Experts of a small language model.
Size: 8 layers, width 192, vocabulary 8192.
Below are experts of layer 2 (counted from 0) of a mixture-of-experts language model. Rows are named router (the router's row for the expert), down (a neuron's output weights, with its number) and show model dimensions 0-191. Each number is 128 + 32 x the weight over its row's rms, rounded and kept within 0 to 255. Numbers have three digits each.
Before each expert's rows: "comes before" lists some tokens at least twice as common just after its tokens as in all text. This comes from a sample of Wikipedia text that the model never trained on. Tokens count by the router's weight.

# expert 2
comes before: " the", " a", " his", " their", " its", " an"
router:197158118122163161137137097119146090155178165153130096090095104120078102105189072114163126142167158130174159156130088102172076185138113184128129122091173179073126118119154156115150106093139069155112119132132211089116190145178082131128108078129125159055126132146113154173151135132128126128125182125138149101106131150157098177160151142130097157133097082142092146166119151106098149170108167143157105174082162177109136177146166056174150140084104070104151087185120154142096081091087154141118149082104102091147115131172154130085086110142152085126123170117098170123147096154082174076
down0:115061105128106133090141169172049131152132120102100097167079119075135107085112169098156073138081081094105112127153118117175050126155111119164194103126127129139163196042085145096085128097137140184159166152150103149096180128123124107187113116127124111054165163088101174181150112159120144108160127118129096100137143161148124099163062115129184150156103093067124087133125112150140165118162136138143062118101120145163137108113065196086143136177153157151128169040163127148125099127102123120141090097139100121081144125127171142100111141140160191151106134157151152132170137118135125075
down1:096153149154139122092197176116048143134128139136087096126086176172116081104110122097153121157209128111111162126163099176073084111117130104093125150174188134095143191115129104116132096130142080121123115141172138136133153116147136164109143082171065083141148099101119152105192156138140155180110152156097158111109170124149138065097137101105081134078159109216134130088150137132146115174166134128107169118147117117094141098150081077098147071113138112102194178117136121138136082158057117118109181159130113113094073162110098053094186191123069142174124120118133142078136129106162115141
down2:171116119089124103100193115101155139140168170115130099153151120100121140145129071083126090141103142168109092130163091093137083142079138042071116172110179117102131146120126108115140135121149139113152116157102110125168157141129178147112190093127167140103196095048105105210172094114176119131135170186134119090144088107119122131125163120147108090115009116113119152132185089159087146181096138122134106117066146140097124094111189121154095120151167083137161052170127194164148167123126095129145191083135087124142127097131179137114129087121123161165134150122089093109077175123152128119
down3:160121153084167160139144197147163133122117164038103119136028105116094131146124147139103137101133150093151094150134126111104146164097148119146153112158155106131174102146178154147152162111159127120178203079159105114113115121119106122123176104094142103182093132158106071149142116138066165183188119122143137132133137151161091090132121105072126121099064106077161080090135142122130103100172192173130180098113103097133146118092150095136141090124102194132113165095108173095095142208097129128111158093075137130134139091140139124162155220099159108169099089139064120061076109116148155143
down4:067124102186169135084089125115098122118134074115159135136135194095121146105124125118117170156056179091135152079202147177131125108141132147139164112049101106072145135129151120169146185129117087098157104160179129191084131134174170126127121124141092065157140196143138109176128106094109190146134136101148151086083134150115069065161077128142127132143134178148136103212153144163126078149162108149177118141132126154138131081095186109144122084162169114141076183139128136149071134107096106158161166140101119093135143128155137114124125190124219168160101159107095172130112118123151136149
down5:079160125138160175139086123127139174098111155096092092091134120123110152044062063153087169153170105118073125076170145122176128208167118150167136122124128128115096131189136100115121122142134153145107037152110113135110170126126131175114191144158140107126112117194073104082160132106038123144120136109120091100085114150081114080109103157135143101171125144158142135113102140129170177122142083100148178146047144150051152112147100109079132061087112110183117132149137129111064131138085140145095143153164129155169126104096123179148140134133084112182149149147128150093083169166126097109
down6:162143098135102172101202116149102144131152099129103088156094199123110165102148141071108048173111104103077160133151126110128174131149132120137114134148132154118128182162080097169122124116124162134144195078164159107121111109132124143163123135178115159140148155093116145167085116097084170127151155169157094098114137091120127105157098121180124128130106156072113106088121146138205128163108102214112122065128112163177134115133101184080124161108084068152127053102149136000088126092122166156145135131140171134137108111104121122121132112148098191076153135086152116106114111060138088107
down7:133108153117083138141138124136108107096153194101146172150090175160173174108221128067114107148112155136161081129082131108124107090150112091137151121137145152107146129148167082071149122134148190110046108128127137070088112132102125086124153096152104127137114168087166152121107125125139161123124142095156092142162126092098162158159089114208104077150100103147084176155085116121115089224072117195102080103125212128159162113095151066089116185166148119103143124155157089133047117130128096206143138140104075143131123132146108143110114134144072111128160139117107174140137122155139121078
down8:077147137087073140097082136134148081126146089121113067149134054133094104092072085128093157134123093135073133151147120145210097169102135111152096110110121128174104152139053096080139167126085105085187104164179132114152121119109113145144121151141116184155087096121120092078094134124130161122169097131116123135096166143184157092122138127094147054185182116094172138139084098103113215123150196170100134123080174127165142138098161144103150112147061142153129125106107171089119102146080177088139089126121082121131183083172125140166182092133127091127091154095156167104145115110127074119
down9:086118164123110144114171077104150114126126154120096140174122166122119149128097073112104139192089122160134157148139061113125108124173101114166149046139138148064095110145122147135167101145184087139095111148092094084173113063158095132079095112136138087108182109114160191119104191075074119096112088093106118151145141165139069153098098179093102178136145155067124144169064147115125134107135127164101120133138114139186099108128144147120082120097149137059097103190185118108167145141107067150156180151130156119118127149087173113148090099169115139159149175100170077100119157117066195144
down10:094151174121080106150122066080080147158134093101139119089070108168151090129112114173174176145123120115077140150139087136225107167154089076167111088127036096093121158128185194110157118122143093051106096134115104089164186132153107119170109107124157137139123167148100119166151097115103134119153061115101174141092158107205162115152133122143119148158094109174192134145160113118116147139085147072119128135140141053118104120121139125145113085147145110121131097114161063139090110116115194058124126140119077116172099111093089141124167159161127102147117157150149070167126166118117101168
down11:109157136119126123189174124141164094120063195109144109109156089157058111078071124095069117150093086187105133076106126131112137131137168139138136169197152101183120128102165169141089123133127101143087127111130221128139130154092173111183144097188121157110150149097148115136156098118052163101167157211120153120159162112139140131104152071079145063104162102129124143105136182111079176131144131162130131130112182108156138066183175132084168158158123083119171181160157120085155157103102127146156108074139116155144125098142101142166099176088124121088159137133169134107136143108139182134
down12:178112132098130147165139087235141102096178095125123139164185099119172208142119111154117109120125188116205117080140067102132129153125166103083123166184161123104097080113164070129129149153121179174114106102086126123139060128125160130100098095119088105147117142076141201096099174179119118100149130172167119146181164152122135144173099130170127109143115158154155099083084113126177115161105141176119063106152130189134135101126172139162123127163120091202165130137128118155107116136154114131154131144136097118081088143179147134057134093076105156115194147096151097098111153126096151157
down13:145090077106124106104109118093143108134121147086138113117112171141137109113180152150150091105132122072130107155158109174083169065095122140166120105124147148143130188171066113152098127090108088070188101105117146188117154147086098077072110121124107155128127122113171125155084119138145156182039128101159149136120118115062091164183145108142174143110085071100120088121063116138155158177133119122182100142106119104141089179080098164134133181070182135121114151069111159148206169108176144143124100095146149123100155155087136088147092027126112162118103100124128167170176134143159141136
down14:099137130088159127113088117076135115126142115138183149110141135140051137194154109174157196181145144101119119145091213119112107125114149086163161111103116148087196141107142129094121114148107143039101113135163190108161121071129127096109137089068120118149119156126131216070148131181168140186106107196150075111111148166141086184090110168134122094155119110145104097133191139099177195104162118127151131138105092176133098192176151150125145137099169151138125172169121099151128142105110160127134143124134133106153110081117144154154057152128187094093127130139082109139079171122148157084
down15:090121150161110143168125148116164148166124071172054166087127112105111169150179195118200149124141159116130106125150066124097158133087126116111124128157139091123162130131121142078091112119127207119088128159073078084146153090166137122244118070123129074110116150138149091133175199144148078131112146100136123138185122188177095106159077128136129153100113111160120106138130114081139174132132132128118166151129141149149118075128156094153170093188135072121174165112076164172154106156154155171130106116212140171121079120136145137142136133146156163142151064136099088113174142096147164157
down16:112184141140138171101160128095070120158208150150108141140090170128116141117131121156159136095161124075086133137153116075120113114159129080195127144135169150150160112196153142151162120122088135144063090081122108090125130106062108162093142174136084132050064157120164119129159075118134153169128073100084157100116112153124134128148113125126149090097139189185081154058134192100096122214186125109122080161091173131110036153097153141154102100124127172135138094126153178086160136145106181113106106093142173138108125134095133130158106137149170131149157134130114186187098111136096129113
down17:144078133093100137148170141129123102127095103147104142037156094186083147147163136135127164084091083129114197151089190143142132113092111114095070163140070175161079152112077112153077142136109146116115177154152147120151112169158150115098135135160188163149194050151144099118093093156110103138123129105198183116065102122128167153124103151108130138180137121096115096162168099099180109105112079107136141110099119187116147082112141081125131053081130111109107188171102124134126149165122154186149181157115120090157118081138159102126153081143123120129125124149195105084098126116178062114
down18:074059149084066141136170177135185143128145104115116134124105141105048126162144123127152116082188111207134130107130168121121166120097134124174186133151086138140169157176152129199132142117058174086137124109154146149109119121123109158117157088082099090134122084121118122100109161160101161127131155082126118144104189058109092153087114160172143141096156152060079097101095138214115139142110167142117128134174088187212137162107139140146145152152134146083143125144119101183125106138117169085115145096138117100144126116116137132187109130112139178134140081148106015136128070147147136150
down19:128151095119114147086166149145091120143181137085122116183088147086099126110094112149096138095148113109112165100115141160150113106123065132165106105152084066159152114112165114143060147076170110107099129137103119155092141192174140181083134196101111166097163044165095137112118123042053107146135066090130116162152115164152138145122071103161110107119152141061165129116132172119146180145121100090167102122097145195100108056143102143126087105116102087178130127158150164194124118098111126167124196151137149134096096118132076117157107075088116151108096152123151081080126158179115134162
down20:126181141128146144145093133075130068136122117136109150130145180128066124117158129122107115151138158093084145098148081178116108187137152067170156116124091144066138132136167129166083092138138127103206120154143114106104150121191104172088161157108191181056085173139123165105150113113157092166146100104145157133156075121126185107154145136099087100189114071193116124117143169188114123130159114029175187102127116109139171124121153093124206093104147113149142159141094199096137120126140093135091153152116127139129118096124076102142132112194154130063124094110137165144183087098142107126
down21:129147147133146133153092139118110116159129136163053071130123119121137147087151145177161110176183168120107177095144119133044168099133100141164155137141159122128146060142160131113179115143112145128103063178145067127122129178148098149139097119126204160100169115185166116085150118213116150087136138129148130194146174135103126098176089135076125141120091082153132108070100085152170158200128107213124092167086191126088165138137173187130146141102152150111092117065148120120181142114140094135117122142182173160101130121133083137084113174108141065124118119081110101139134097130108159114
down22:140121187152101145103099125151126088094125104177109122140085125144120098098125117121084092056174101064118130107144109160124131139071084143142152124123059134117161077171144165151138116118194111230137153059148175077139148149117072133131136161114114162159174184118158164144136123124106124153092131121141144122133125141117158135071125130158121125162118096152084136161116148141153188132138108108132155127116125155072103129143201114127107110215165120112149115119154123130053132149080035128162130047181112137138098122113139103113208119114115155115205201173115106101121123129100075167
down23:155131139105146106129122101142093061123173183179098136136114123164023102093147131171183139169148151115083124117096131093124128119132144084103135137113145169198123141108117067170146174155192123172055094153169128092134143126153114109135122107143148160082066110109120149089151107152097150097099167097164192169151152091094144111135105158119102089086085142128121149166146137052139084169093132142099099106104100130100086126135157096081114112101148132110163076107135172108118159127123035101180121150080127133159145145190173165148223127067109152094143118120169168147143118124145106144
down24:137104159124093123151138129146155102092067098140197196108088120102143076174097118092103098139126142141108151179131168188085157121074113154134190122133130160151196088116086189120116119085131130161136123126055163108094127129127152112097109131125075112139179118118182188132106135106107143073122147115150092116108207080189137094142152132116090183138105108045123133094168120066109146104124101102177138092129136097125147152086123122128109157156195194077138133119143146092137164134112060075137155116152120168082111149127143127182153160091174113097065130165087129111123145109059138116
down25:136162124127144196122124101148094095173178114103099095125092078148071141127155132127056120164147153134049152123137142090174142076112095176069157145120094134156151127109075121096130129100146128158102105123155140089134119104120200137146100138140086156165153132126179103146126111146108108116133104160100177109132153107153196178120166107119094169143067098164160162113189141157157180161054155183128084101142102118190152091118187117080173120121183102124170089087109091083133156130126122126134187147109161091177149100122141160150154143139108063068147142145137138179201131148092132189
down26:116120109103115136154075107126206116191089131085106115099133127135174150181125137131164090162205173110157026102167062144172130139179103126153116071186131115085119139184117126099088145125101114108165196171154085111144139104105155129101105096119125091171128125133131119114178107153117122107157098116162168125166148151186147111143116095105134102168152074206119144177161147113121120117137181060144098110104104072154110174151137157125122098110163147130143139076129162105098147137201101139104135072162140121117095141129137133114068076146140141124081113109038188128137135174138172139
down27:111162173127103156095090216162124129090116126182149155061110151156188133172171173091148136159095133079101192143145092071146148062162119129124097117087129082151124101205146123176154114128074108145105104082115119141089060083110146148137074141130115147161135105068146125100150088100139157106104086174090117133122130073109155119092119147132148178123153157123151088174096152136016131162125097131074117143138099114124125152117169123108119164095147173137122136122170075151151135157100131079140129156099167178124128157119141158169106131117190055119195127129084095114146098099168122135
down28:106166153058110128074106207085123160108088132113119137061096140148110163129155171139181157101114144128181138127130082114171065100159123163088151130154112128079119152146100112154122096124135134119138147113123092088102135137074087095136165176155118054121120138125084097197097137079176065130118149093152048122151123073081135119115130167151115155102115126124163100181040086082122118182138098115133114057111138118101131146110122185177136152128149086133182100133178176103123136137111099118113166157109122122173107214130162155120185082137078146145069128144143140135111127157082158130
down29:173144150130121123135141124124188136106073146152102170147153156115159159136183138152151111140062118113113151173098146130124168137148146133120100096125134146178129098123071153171114145120071092122167141139167111164139161113115140104131088124116064140124109191095140135118105178122103116109114063167070141066154170160166156096133120195139144137157056143005123120116176111081163060166103169117131114130141117076145106130156118105100152126138096134120130168130136124090154145122205080145140194167083130144065144101080097132135064061138123102195180141151146127110102154138160196114
down30:169148087157145094118166102213176159126160092122082119114128101117169115099132119095161110134123106102151145171131112127135145116101113182171155140189123145154107164118145108131134090112149138168119126169187139110098097096106132125135094128200177107123084116164137124131131097125036141184104158159076183139144135135137160169157164124152134051130120160136159083090179152171155123068114184137109065144093165148098168159108115144162176088135146104154127083048147053140159137110108103121132107076057101153173105124089172178150101175145146158121145133147114165127108143152060100196
down31:127075167174164116121167094138142122094084133149173130167136102191128134162098118170159137070128110104162084078107174092121194131185078105169160107116134129137079165093132098110130184097141113181134139137201096160117142139129167083108109119120154084090118149147129116085126112143125115153073086140118149119101139166102137136129107070137111119135134130132094152143069097085111157085092094108166138156108197114089149151170166078081076147094093145078154109119181134107068131113084134113132180099096125041119125076139134163164171168170146114181086113119123199195087116092168103124
down32:136129135133178121069124132189109085127103125171121089115146099171128167142188185183148089152125111160156135125123131136119086097146143119131115109065182165081089111172118144072119111097093116054107151159133131140097097218074108114128193163131145131119132089107121125137164164094147104144106118114102180175172155133095144129101060158161142080139147099162140132176078197113163114101118106112133136165181147137091176189136141134102103166144191162090113115099136130146114039160215122131128118087138088139144169120058137091123164077153103135147122101155133128124179111100188136117
down33:088101144189092204173160120145059162156173146137120157162169148135109122142143147053157129124096095134166067138112086134162126125109170085113156113167182130144126136094098138104098168150161120119141125115164143149168080097134161103122065086131131108171064131138162092172122072142123114118120203116096118133163146137133069171038052126142144135140179142110157139113139164156117081134186115158126148145185129134130122121162117101151142156115119125066180165144138166173199106165122151162111064096118158152152141127208101140131113172165156125172163130149129145129099087122096190092
down34:134131138176151108141110152174147129141113129139113121153120141108178123180147119172100162093083155094109108189079069182068132080113187146122129135140129170126102135151071151167141139126139143078117129098127092094065105150172120150089123114112108068077125090179187114120145076100114166104146086148120110136083152148089157109124138148152156140175138098152140149163165129103148116184170107122152129077134187130148165055133066144057158153118132146103100148124177096150121148162220136106121134155153113177109061169035105183093110167098148139148096120153136138102106086074125080092
down35:079117121142149186151145127092102155160150095151122104181109077087066137139101137118162161134124084154126130152196110130138163108101115072130135173080134081083159182115108114104096169205127116163115114110125115138110154131090096091188170120146126172158158137112146153147164180115208128066143088107142175099146145117067147126133049110092178141081165191137215176140158117117103143159136112140075143152173142167115111176168121098080156123131090132114071111167091138130098128103150135118139196125168124124088149140123202076102135147117066117115126120150132100102112059111091110130
down36:151148085217186145159076127131133112131089128137090154108112112121159111126162138110126160130155123069096093148169154110177043121165155107094147124113095103084153117115145147142101119159097076086120072126141132131104191164086105146190147135173139179119091061139139109106178117106183131131126107103153115104076083082144173163089122140123145152110111061143108121167176167140126120127119062132087160110202117169151161154109100152170102175104190125175121118173137162142114174132093108128112193093170185091104130168170119051089122152149115142118157173133107076097127117152114128080
down37:129171166163133143152142142080118096122191204173162155091156120093160134122052112151158103178109117118124136141077157101107132081039093112170113139183111077109084146111112116099119065138144137094085093144083110170132134145136177140140153119156144067166177152105097128127131087148166110089127088180111184061173113137098169086129087092127142070147078186075169171098171108143145179180145116131103126141100146170095146138127131183125099124130124118156108104073170168071135150141115133132126090136107081121137097089123059179082151162155130106143139094125173150121121113088178152136
down38:128114145129146079129111136153149155090084127118152149118158063056149148140138149132125106153111094124150062161180095150146132165128141091117054034118137147155164110096138064123171131109150207168166148144117135116102127089112114148129142116074131053149148122087094134097106147123182153144106133131100104077184111124203146145160129180065091185086096123162144088110165122111187185171132147118101127106185104171094098121135103086096129086127153147166152160188085121139130141112103135138069123161096164070160134156048081127094091095128118176114121176163105143144128098144102131112
down39:137158111148121206165023198206111146143122153137137098126068153180165145121145110075136131148136160127129171098133170141125127151109113169132114117082157134157128114140120107112088191121148114119164114101057100190128145124132149101105153128131139107080167133117112156136102153191128098201105116113084123140110100098147130162157077132233134115103142107166119070129141137063146162075079089128117108185093070114179134128151113123158109127186098131128098092130101111140172109108157117114107099121110158042158084087192147157165116137073155132120110100069156141121118114141078129138
down40:159120138082092164161093128075133180152155150106119171129140094104108148097143127096168137116144121109109096151108080097087085058159149101156143102129064158094126127133122112131149127125171131139125141103152082123118163149153124205148117081115111161084173127137067112098141126164161178079099139040116110173126092097102164141173129064158117074112146106078097100144115162119183077112187168130127087163125162109130100149163159146159204094107111111157151162185132149117143126089131113056140207109153170134083139080107181110129164111104074082077101159095130090088144114125192147127
down41:160071120132151131150093158102112154105143060084066176022128172114148118160126167102119108139137134108115126126174187150213112173119148116157140165100116190213151142131124131100137136140108102089105093170128175148162162130100148104109148111116084061100129129124077097164106080071112081118136106138105165120105119141140178171130104122135110150199125149140091129135169150140100111138147108086127133192093140112108112110137096171117123171129153179116161143128146112175097202146159143171091104105143148108086150136093102107079073053136100182119066096142073161147114157154178147135
down42:129141150170124137070094161110027148146115122179090158151135143050095142125159101178114120136128157128116107066107151108142103136094176084120103152200191150098097134112105065123080164171164111177091138143071155125119164127147100133108115151168077122107119106143086090087117107159089141141110154084122068087101175160156105124124198151135139135144085096164061242096124109160144134071110159124164148097106173118118201130204091107142146155147093104144119144089120155108149114135120153134117137135159099112158116124099099123111131144149192135120136078172107123161133149111161176165
down43:190146109121086073169111175085126102151107119123104112117106105088157127117113144138204155135134079127092126160077094094125128099081141136095141143147145120152108156170114118146087142156165141131169129146166057151099139090136154172228127082120130150076104097144232135092133106147096132126161132194105185127146134167144141143172131113170068040129149135100143114060094135109109189129132184159121134130116151042103095121115117169129104149076091100109095105207148147122084129138104080114090120125130113137103122127120146093098130189092097119107117107137115205086138148113153143074
down44:146201151139171114123194121113152110116176172098154120115188135137085073128139122107134135109128103168081137148149131125129113111141155106147170163131164103143099139169121196070088081089155111090133113077155159127142089109122215127125162147083148080125124100167184067159115127098113146114097173186142143052117068130163108149171131109099130109118134123047121161081143152085161117109092155142115126118117095123126114120139206188151088071114121099156129158134112142029127121114126152127141132081136092096148085052112171122095134102144095184161063172082123103151126133132175132137
down45:150142127096099111136049181124122115120081081129050133101149072105110102073088110088071154141112144133181101161103122172146194077104130135145145147111144226099105107095128163146090129103139129148115076124070092151101102147129110054099159119122161140086163164125151114136108113182144134088125170186194130088140174131126127105129161103161155120102124130122088154171168155123121109150074158125036148105133151062116156091095152121165095136155089129112158164155152201147090105167095147110108152086175094145100161085119114054128116122122144163171120100128175159134126136130089089106
down46:112131156151092108141095184121178187096131116141129095118158092132113126060124156070147119083066068088140070125125073149121118147102105117123167096153093167132100142081162163109181136092173177144141151118135150125097067081121135105089090163188101124094096117118079129134115109112134069134167129075201114196144135132123124183086119133121144146144200190104123077068213114114075088120144098101082144101104111127131106158124137152168140179119126119150106152098096140124156093109141080147136126103138130127083110127100167127109160134117057157197185098080174173144159115105124116099
down47:151117132168178122144112137117088090084209077110166154165058191186091115199171109165139151139068134070169170119127152124129122188139124139125166132158192128157167212201168112098132177098121137165124099073152065170154151091115102150153158090129135102111106178174125088119154118152151151101111126171122144138147136122154086108107082151076136118168155136113125106117133155101154179165113147125116145105077148039105100129146142133116116112165144097161087120145083159164134115138080130117126127109118142126151092163105082104195151114132161142123093175116150099145107090081161057143
down48:051105125099098173148088108106128067133127081122089153097082139152113141112131166114087043115144142113060092110143127133126172124102196127097118098104130113146156159126142175161131157127118124191144090088087081099122067097178140112130102141130143144148128106071138097111078143160117192172105154101172114123145143166111109123142130143168088069129155171106161122114101109135099149090137148118149090157128109209151142147102083091123168073130101142018132154120159083166103137119119157135072131209108081152191129161076106154098143114091093138085096122083113111097171127146093112172
down49:159098106131039107118047112213119173148115087076151064126133131067071112171130083142138117130129058101181137138112134159132081137107116091130138135171104146097152162148133145160088145165145166098133157077047186175139157140143106127136146134118120139127119173105137111131138142168069116107079097118148138123145126124185140109115150138061081131160113122118062142116093080114139120118150170131121154056124134098167150127108050104184095108129170127100126150153146107159053078141133121100124158106098133133098154120101136124161144101168122161129062162153129205154177102094119104192
down50:145122144115154065119159164127114017180088134103123194176111078073127149110173119168114114122141155128121173124148069141127174124124105088168100146120161155201128052175142173137148075148177112121092116123096142047164128158097105181134074142184108107102167172142138037098135126094119139115128133194081121120113118158143129114127068202160086118160112131159102127127142110112104183113123120142178107088144129123153156117126147143123109135109071174166107124136108109148109193169141124100131153162136109124194119069123087128060146171133133114130135156132144117104173146154179120131
down51:182111117136131121130077121109119102114146135169099144157107159149178127148107128142126091115153182149093135136097191132126125089148141102090129114177097137122131108084140140078126107053081080079120114197147101098096099117107118128196089162117095129150122113120154150097161125153166158127106129146100103102068178118146107153125159163151119138166154139041071071120117090151139143140111126153103152182091124178167124095140126168132112119095178130117150104102179085097153125050238181109146151158184128164111140132135086157123159169095088103157197063143119165052090169135125163156
down52:134122174136098132077116161111088169141113071083107089164102132115107125104100118070146134133154125117143127151116120157126127149058064101167133186122105146108150137111113145096138110123158154148135146180092136113134082142155111185118146168167145119100124123116177086112145056147140143151130121114124120101176087120114116101071152134164128154175135138245167143160125135186165071129162063134141143173172192138153141152095139092135165066060089090093156113112104159143113085065139109138106116070125142147138101138160150202130081132134178143059110094162077176120168127175068117166
down53:149147066066114116127141159111174096119154112133079124181217136142079167090164121116128101121133126156188108126076103112156131085156112120177131130111095191194127124174104064137111057127112163064139199190174122150112126167084168116123107125090114081106142174071118189106088121179151117159113122124112146119125135119108162178163160108180109092101072093129129170104118160180164117206109104113072091164147106090124110094150137152132100107116099084113153134125185127130093141123171124141180138064113095150134116164145159132127131117103092083088100147129152141148185176109141153095
down54:152110158198145132116070135164157194082171055120120091151124163146147119130106098146103077088100139103141087123064107159079153117118087103164120166157137110098105139118171139122151057076168159142136114093115162138125111163199081150137119142138113186103153177192098163152113132128124137165140102143166128109081144130075110102141062119095111135136094154115150181111097128127132133120132170135135119118104127195056169149051118113082145103118121100104185046093134120135171089076148109087160107167048132101127132127123177111143191133094114095116107120176108146165158136082080144154
down55:170097165097210147107111082161112098155148097135157127091060117129075101075121113169127079103121140089126116066154094140166138093095161100179090156108146068110153178123095157138110158144174109112106116071121134101148137161124127154115113092127159088161121144156157070116173091148077125079079101133170168124230162167163114153140164112112129142064140114144213155123175058147132111155107210137166112103120144098152119166154148148145098143141094161101108123166140194116182135114137120170114143109196172149115140106161181132143137149126178115123101137095095143161156128119146100175
down56:147163120168169111078130125083187140082111139126097131190178185115173126155113143130117139136074104154107127185102117160144188153117118090127190161145102097146112175133153147158169096124123089102068109175078097113181099143087148170130167164090089116159119082097129075119129105108108117153152166114103139064083138117122073169097159150169137108112088188037154079092143102101143171103149148129169136184085095141114093100109181218072171119108149087089141161177109155135138120143103118116139072072133143149149135155120157148089141089117108125189142066143136118128137135150127146113
down57:097118164126111157121082106113174128126135114091053097112060112076173120161119139076119122120124135124109122109117188144138198092098100166114165167167118125071087070130127137159207125146130125109145144114139167103122097141084137115154117107112157136171184194154098154145078062125158126107168159104102141139105157148118145176113172122115166154122173092116127172146112104113199204112141092071102159106145089173131121129111141112095135128186211065122173178191129154114122113146125110087166064127167165128086137081151144166156098139109062084108163119097134130122156165092131156169
down58:134121093121120116136165080081141110131122090141091105119140125075119151160168090151184171157086073120086135130118145120113101116131110082094130187165130148135181160069107153200145200113129088119106093142108129127117124113106173142153081133082122111167166148166117156165129089173125114149182166109171111145098141139173094172148113104179125111175127133000173172113101129120132098108129116199169124175092121128136127131126118197148158089096079187132174130150128146121095150109112146105172093112175135106144173168115180124116131125124142109142100169170091008131129138146113115111
down59:098165170140162174165168116115062097137151085064158170159113140083113120102131109206119156157113117096141134093094122019114130100153121154182116130149115165165111132149115160149144152132164112175108106131133122054147153104165143137159083167160130128124127105163098128136181089137084133091104091155091120161139201155157096139160141083166139039146057144131107094068043110125110118108118120080108113157093102094145125140137146164112112080117076145150176178120115139144146159086135180163090139177125097099095115189131076123173122101100136105118157143083122198132132149139155123095
down60:085164139145128141124178102146108106165126113191099174106099113123090114103130148107119125121146138155250096109143171122066127172103095123167134100131158160170121076139124132122111176125066128191138163122061126163094092134130180079117143072150089159137171107119184132151133167143096117199118202112121112140165081177132079128150079170129143127088166138117098070147131124150129086103097101135111108146131123093156108161141137078155106140175157156093186136183145173135162110104154117128194171098159126119090164060169153134144108108134134146199176124115119101106177123133153101064
down61:129120085124130092120116119150071128089093114137138101078193078128083122145094191104153148162101117130142107095131104129082092100062114148116139129072083141099114131112076123129118143127102148127095161149171119083067130054113165143076163196186171120173060123123171122075198178107100111134090137107181148166165146140164162131166076122125194158125186096152098158114152117110092124180187121108113132114109151142100097135088089136134082160124144087166106084130168156201096104118116140095091133140149144135085189129117161143123161081089108166132116120160119209090097161143124114137
down62:200146148084115116170144177180139143171137177133163072153161111146129158144097109154084119110069130082107100098115181167184154153200098182139189125176123150136147125124120082104166151159152162214145182087135159155124113155203160070143104101095126131154138156182161135172080111147091155121176115130103103099130171083121106106137091104099097144132142107082131126124075142189128147104127150188161099111124141105115131097132133138090101103139134131079053135099136151097119135113134117140095089119109140110153149139174137143130098216115122120110110132222120183176072183118124112152
down63:168157161135088097141069163121162155101148127109112071129107138158165130114089195163111125117158171086138122159108186112153148176132098157118097117155163108071110133137159125161170085152076097137111196124099124164056154124110147140124153139068136113152130133155077149092103139126198143179117143102107086133110134124112121071132113100143103155113139144159157100177136041096104156085047152111148138105055100112124159128101097113135090185137195212198148141090099102129121110070124111115095084111082156140163131122127122117159112162123081096080170073119130179093126163120073132102
down64:103153135108138099147136123111065101097139099128122079147162157072146143084111098134168121103099087119114101100168137102143094143110140134162150065141165114134136109096037081204129131149106089100151068114135147142078154150123158133181131120179196186131112127141133138156123134068118114153118102168082213112106135145122144077065123148106125137122168129099099097102093106097185193126145142189067142176148088153144119097133107149159179109142169189108130092091104128157117171087198129068147078148093150178101117142134093138112099112132119100093129116179158127043136088122188131114
down65:112135128174186106186153144070115071117149135071066111106163134146116084117127113066095092139117139113168129160126175151142136158060117171198172133112180126084101064104079142108130181181088072121148171168119148140138132128125086106094103075099156155100098125127112129095104132062122097101134152085123147092171103081125098121151117141154177110081128172067082117078114136118187120145109108193119107131121134143163081119119149189111116174147128119119132115106133091145100108132149159123125209095074132143155135147143134098179172122170157120140094174109091111078156081106189190101
down66:125121121116179093148116197098092056106130135132132125125160087149174082107089139129125196153090102146129112148132162109139103082168127114133139146086143148173084167126094114155146102091183102106122104116095144143120120168115132101159129124164130126131087123072111099049128116096130102206093117169097182111150158111142056199133126108098168147131138168127114109151200147141124154133113122066143104128096114077138127129195125157169159152116079113165071123114085142132178115148216160141127109131106109184089101162136095072134141121098129131071166080057172163185190107101179110155
down67:133116158135114154091135163114150104145104045149150170112184067139181121098119141081123156110123134121107142144120122143148100080153044126143078107104097072153120060108146109146077115158167133154159085078071172177128063146097137148101149077090150096118131167103106073172090127151159100146083101141065135072152104143137147180114143124159131080175139111162118128092123099167085107161215134184127164135045184089134124180149057128133105128120091131153120134109119192161127116115162156082117161119116105142170105130100108136128167111110153100098152141165135152088114061119104126167
down68:159154144190148111199197099082166170069107168160146108088121150097146111123134133143104121146095041121152136140130140158156104127142158161144193151154099132166101122136154098124125114091156168133154042130159147149114150090180089081144080126118129136157175124125118152103120112111091179100175082126154124090072128160103163140096134082099110112176110101097082120163076136159113130142139068097077134134163092097146163097138116090106094136099186122118112154129107091110091106148099119161068134101179112124133058159180131086053126107154084124102081084149138133132160167061076174160
down69:096124139138150106154131144154139153118162114152094139155134134154130088149112194127155160109138088133153161106167092162113073136168124131174138182139173130139115051150096182141107176182092123076120121139140179182144119142101142157126097144104149131116112151172053112089079189086157132067138116133139139124184087104118098156124160130176165125108180137112160108112129179152057095135128122189136115124180147118110148116116073133140102144148039129123175084128086174171139159105106119219119118151147095083120163147134116060122116094087084095104096105144138068087221167143165109146
down70:137205165077143136123096060172141079162120155118189134087120022104140171122143161144112126110132093105114072126142164107110083081139144093152107111118141145084141124132073132164136130133213105086159107093093124137101125131160102150155178174111106145117167120122120157127122119055094109105148127139161207100169128175136097136068152137125164091098224144132163119115178092129120124114137115137111156112140130074127131092158101104150114159204120126192152162137150201114200176127077156140116134155114136122121108116120182109131102102149181184093105084156109143096151143082112125100
down71:197091133136156072091138144139114161161154191126125089112150119143093176114114111119143169096111144120145102097078111156179148124148090173186097127170115132109187184150114131145161100182113150163099113146097199182090135092166123152158129133233139189141085149125100156148114076167179144168068152110114132088114118131131144098179135130144090086118091138123192077153099100135091137099094156174095098089078126162091083140064114150111107139153117125142116102064108142122108150116145143074210114176115108120099106070120125155120149098142134113143106076125112102117121096108118085209
down72:129183123158086140160084099182137097139105111105110116115124146160120065092111123121098112075135139157162099110063091140082148170109121125070191107117173130149165119121159093134157086064142135163109093116101154068107181098145128055098167165140150103091151138081142108134101063128083103131122128132128167060147174109112145138108124170150126080116129091148106222125112123197128188150096098131086122149126112175091191093148145066075142154108152143107122146119134109123146118090126103134094082129168107122125091193136131151115119184168127144109108096203172200158129124106068171117